config.yaml
num_hidden_layers: 11
hidden_size: 160
n_experts: 32
experts_per_token: 4
d_expert: 32
d_shared_expert: 64
hidden_act: "geglu"
moe_layers: [2, 3, 4, 5, 6, 7, 8, 9, 10]
router_score: "softmax"
normalize_top_k: true
routed_scale: 1.0
balance_loss: 0.00203
balance_bias: false
router_cosine_scale: 10.0
shared_expert_gate: true
init_std_router: 0.00682
lr_router: 0.00125
num_attention_heads: 8
num_key_value_heads: 8
head_dim: 32
vocab_size: 10310
norm: "rmsnorm"
norm_place: "pre"
norm_eps: 1e-05
positions: "rope"
rope_theta: 10000.0
rope_fraction: 0.75
qk_norm: false
attn_scale: 0.177
tie_word_embeddings: true
parallel_block: false
init: "normal"
init_std_qkv: 0.0395
init_std_o: 0.0
init_std_up: 0.0395
init_std_down: 0.0
optimizer: "soap_variant"
learning_rate: 0.00317
beta1: 0.95
beta2: 0.95
weight_decay: 0.037
lr_head: 0.00898
max_grad_norm: 1.0
warmup_steps: 200
schedule: "wsd"
decay_fraction: 0.699
decay_shape: "sqrt"
final_lr_fraction: 0.0
batch_tokens: 65536
max_seq_len: 1024
doc_mask: true
train_tokens: 557000000
max_steps: 8500
dataset: "wikipedia_en"
Below are experts of layer 5 (counted from 0) of a mixture-of-experts language model. Rows are named router (the router's row for the expert) and show model dimensions 0-159. Each number is 128 + 24 x the weight over its row's rms, rounded and kept within 0 to 255. Numbers have three digits each.
After each expert's rows: "raises" lists some tokens whose logits its average output raises strongly, later layers aside. This comes from a sample of Wikipedia text that the model never trained on.

# expert 29
router:112125101122155148119166122162103127119097106105123146092128139126124109106076164117114147136170126094132135117127167101140125088141104103156157101135113094129094117112122097109117128146113172127115080151132086124184096092172143113144134099192118139102170122116117112122135102119151118130135100127136137132106107139099110097131122117125154067093129120060132089110078098142123104145121161143125137156145149170118120115113073153127142103148151102153088109134164145134133119124131138
raises: " and", " M", " K", " the", " S", " B"

# expert 22
router:136125149132113126113115115109099152130108152096087156138123115125123065121139117110160112094150113174140078094128143125149129103120138084085141126154151136143097103130136127138137111147134101132148149102168095128127117103175114108131152134122102108113087136155124160160148174119210151077150170137169099147136093099119184140145126110136150127094142108132091122134130165113110128091148081119140152154114104118161077128100123124122135147085105101127115134135113104111122130137107135
raises: "unn", "ipp", "onn", "uff", "amp"

# expert 27
router:107134106067126101137143141146147122098111171100107093096133169148113101112173132119132125110175133104121109140120123110185121112180143147151176122155140113129101113133146152130101139135095096138108151106160119124152098182142143130111137108147110134180165126116138128158110148119146130139088136138124140119126095134165108134143133153154124118092144117107096142160137188138135146130136071080105081111131102140148100100116137196148105173117120128121118111122162119127160136142152133
raises: ",", "a", "an", "ing"

# expert 12
router:122101140124164185131128096128127174171163158159125125118128113147148173149139150157084107163126145106129171112136151157132133152127092166131106146109086133108130172124189168134114145111143165144081121152101156131151137108123124112139077114146137167127110097125127124136140113163134137142101143106059137094099144120121136160128134121119135165118129121149104171151084149092101141162126120093151179116105116143124137127134107153142106115120123156097111113137157185112136131122125141
raises: ",", "-", ":", "s", "/", " of"

# expert 16
router:115138129135117106108172128103144098124165090097167126139135128145132160111158142129152128190097130146145096117125158159117127149097163155149132135157137096141152139164120094126111129147166128069130124155173103168148122095151099149166130124103098096094132134141123145149155129120128113111190149130109162133094159135110160066115080122146170133136110162082128122104116151117120128121116140167203086139144139115135147125128118108132155109130115137136133152114096127124124162147134103
raises: " the", " his", " their", " its", " a", " her"

# expert 19
router:139085151140139133110129119154132114091154136122167161114127155142145143105127163065116137132113102106138142114115090122139142122119120125136167139088128152137119109148127100136126128132159174112169147145150128159157136140146130151118102120117171125121110159084119125189136147141116106104135112180102166141125152159114073102157140123153126113133122125050119144125145145154124082110093171114068115079135098092145104140160093117115134161134115121144151116149132075124137152145127102
raises: "==", "===", "General", "The", "-", "===="

# expert 21
router:157118111126127141143130102156133112132113080163147100112119121120092125145128136139141107166118117108063166096124129142067122156108131135112065137092119139147157136130139109119130142124168195093100115064121154112158142171125135147119147146117154150129143130123111121075149104107160127179119158142084139130143129108124120136135156138103140123093116157131134137155080127134100165167110135082126108152130163142117106111121151160103153150145135119140127115144154135145078095125109083
raises: " of", ",", "-", " in"

# expert 0
router:118148127151127091121110096106139131092147114149147115106109131132121163099154122142098140138146138155147094142117154155081160146085145120136085113160116125135161123132132115104115100138150098101124101130156068171149149109155102134139121068114102092156136132120101151126176112128084120156181106128136075157131112147118141078147122113126134150129118169108120129143109113170121148100107171145137109126136167104142199095126132093110166118141104171150132149144116109121102149113131147
raises: " the", " a", " all", " their", " its", " his"

# expert 23
router:142119116137146138096154112134133130132124133163111089142143105160135119167122104084061149144130141082154117147113087111092106096141123113127146116083181131129149113107131149139112091160137132101151135143120120152162121076113113111144096121135129162124137116144103156141148113124161152165168107173117103108127133149124110128147127114121074132115100112137125118102129129140084117095110134161121126117143161103127096131119179111131154094154161112160131129108180133147060114167161179
raises: "\n", " ", "\n\n"

# expert 14
router:148142158145128179139121089113146123131148072108120122120151136110112120129131112110104115139125122079096139140123099117133121111125108137100125131083139169121081116126102122145135137134135137127121117114082106101120172118106106124107131209160132140126115129140108105089143109140146175183142142140088169154139147128136153141146164131129127173139103163122137130154113084154135122133155100076112111078112121152135111115081151159132144070186108139104148084122114114141153164120123142
raises: " and", " |", " from", " with"

# expert 20
router:159146128116151099113129132109182127160076186090129135111151150126158127137122139130160098103155121153113133129117166146166124134133157121099095162180141144092130098143148113160168122102130102129149146129090140115100103134145172126117111207170134169157154135104140151113110105126130148106102140107136130105117099064137165165104114151149110155120156106126148111143200129130082135108122100102128127111125121105097145105124140105116136152104101105125124130140137097118117118137116142
raises: "is", "at", "ac", "an", "ist", "ak"

# expert 18
router:104135132131124152135089106125089127103167096119157118099102133122156142101123130145125164163140118122141142125138099130094153115116143139112109127148117121137145146096116116123155123115130110103095093144102152151122121107126101153143130110113141114133163104127121125154139112117073099185164126116168073106122135131118074148085163148129140111147167194145096162138137135161133074145101165121127161134165130128094131071092132090113140125101101119108165118132104102159149133058129133
raises: ",", " in", " with", " by", ";", " to"

# expert 2
router:124143093107130086130131131104124114148143144127108136138120110139122113119131070147135164126105171126086137142136128142101127110140111075106156128147131098149158137086174145128170098090119124133179147119158134071098116170123147108135150100137111144136140144114122134158129111113140123111112113131145159138134091132091196131091125109132145127129140146141158141144146109139083087084196126163157109134112088108160153122144145148081093153147156097112128138093143185137134115125143138
raises: "it", "al", "v", "a", "am", "em"

# expert 13
router:143121145147133145127089116105104082131098136134066147155129093150078135126103097145113142107129165129116102196121133132176109169114105098139181127194117113155120120130142107099150111135091093098152118132141178121103140135124123128143138055139128122161119127163157127151128160128152116114089145152097134095086098169104142146109122103127107127111133107124119096123105160127111156118119116146118118146111138119153129138107128157095141156100160123124094143106149121084100111143111096
raises: "le", "is", "ts", "w", "ly"

# expert 4
router:177111167129126146126135109125104161125131125112139135124137121149103143129114105099104112161117171123091133068137119130111119105130121166116110153111087115130157148138087123109127118073123114139115104117114131108106146172094097080151165122144159134132137097104117138123156159140159124176104115099133116081105147108152079120114143121137118150144123087184136189086134096108161149149115143105151148108156117117082170107135114170149093121126092146140143145149098134122158161099130129
raises: " of", ",", "hip", " and", " from", " in"

# expert 1
router:132139169138157172085172161098127103150158130162164120109135126125108117111110200171072156127117144120131118132126136104153139126111155102131079112097136135117167100127088165148087124115158103151111148151074103134153133160077095119111180155116125191137185146082151143104124137112140124144148125135176111133133175124151110160105121155130132156136135122136109118115124143126153129134099121116089141127113146129123129118135154121119117138128138084148083109120142134123129134145146114
raises: ".", "ed", "a", "e", ",", "ant"

# expert 15
router:129141147098132132088136120101124120104143123161152153131120123115154145117080134143158165103132130128147116100126109115126091100137121146105113153130130104130138135161111118113100120074088065160129125131147127152196170085180155102098138156144138102126106122103118112132139153160120120151135162138112120147126144126103157152132120146146107146129099088077133110114096134151167090095172078093126097148137092086139105110182145153134142123149165102149138104107127090141113106149127124
raises: "A", " In", " This"

# expert 17
router:141140101135116066122100115113113121093147129128142104127130107133151144118066146117148123146144127134105142114131133127133123135141152117157138130124123158129105166125079160144146120118154086131065146149137166110086094144132126123140132171131131093118081162108090156094134082158184145164095110149110125172100112141179113129137136157167122144140130123127142173138123086127129133147084118117140195131138119120164183137119140128121122106125164154105129097140117124140156084161135152
raises: ":", ",", " of", " (", " for", "."

# expert 30
router:135128130110123171134109151156103166152091107101153087129123148130134078131157161137128092130131140074183167122123079131106128114120183143160092123139148106130164133113134145150144143112113145100142116107105082113149110159150127153154107101136146157093107098114143098129110135128084140130150069142124125129145182158121059151156143099105115101152129116121110119124142158113112127141115121122125147125170146187125147127104121124127087136128121118164104103131123160169133146136137084
raises: " and", " (", ",", ".", " that", " in"

# expert 9
router:096112095130099081125136111075132132151087141105140138118136109121121113124096128076147120080156125167080099122111145099171127086136089130125136123099124146143101126175159129120126140170121115146127143107147150136099136126149121091113104117131142142124137113160133101128106143108132100119122180142144109134110121132129144091073082098153145151115102140141132068130148101112123150058153080124142091112110137088130113129130096138134131125124168086143126118112085117165088104114115151
raises: "umb", "ok", "T", "und", "own", "ung"

# expert 25
router:161087127144091119129159166151141115121116129147116160164139121137147134140164115117133114110131137168120163123122102138164100120152128160067131133111129120137153102109122133099140168141094114172155139131133156137139125121118167100195132119117125121100118145117131131153134122128135108081128136113121134152109116108167183129121123167141127154130140131188182104121149092143076065115124122183128153154058101173153104141125114110111132150158144115106127123125150124154169138104126126
raises: "in", "a", "ag", ".", "act"

# expert 24
router:131131144147098143145137159143141116105098064134124149119144146132130145159148094136120159131099128094140101148124120083117151123116148156162112118143147141138095112113127114183132105152105135134134119122113173143110163065105150166068136138146145094104133146117145086116124144125141126122105124138141121078158136134096111156110123123128115118135159157159110124144139111133143155123176141182119144117144149120123065154140118095165147095183132175113122188147145098110161137165152149
raises: " the", " a", " his"

# expert 11
router:154110085158112102143156150134089113119103155171126122165128160132094117141132092170173127099131155148127097132134107126134147129119119102090101142146107107137146094134126132158182133103133125152093148130119075112130115160131108133088073067118139108096121100109139130110140157143075106139156101124141149153142132139179166142102157128126134128157182133146103112132141171161141149099109144122172153179124108111156132124085138116124155151084133132134106110111128113163114122124122143
raises: ",", ".", "ing", "al", "-", ";"

# expert 8
router:138137141103121149134134112138127134122131109205130084151153119113145099115108135150145130134114122171135094130106176144148079110123137071138157078154112172138131124151114139115127111124133124176103123133100133121147160112094106124101121121138108127110138140117130156150163198142090118100172157137144094109146127134147062124103125134109129102125110127100109133096117162164152072175146145166115099144145136122096145108119170135089168164122136134150111131092111151144139118145148127
raises: "-", " and", ","

# expert 6
router:157138143135120153117117134082178094146120126101100120148157110132165119122158159158159124097103111125172122083115135191146079086152142136165132139080152142107100110130154126123140114136114150127105142118158153097124111121124142119159143148100134113100101168127193103152093118160061172103120118148126117130114126153173096101116154118107147149123123099100121159130178157134120117134120151148144123100147162139119135081106118140107103121114126157099121122143088141131093114144141119
raises: "\n", " the", " of", ",", "-", " and"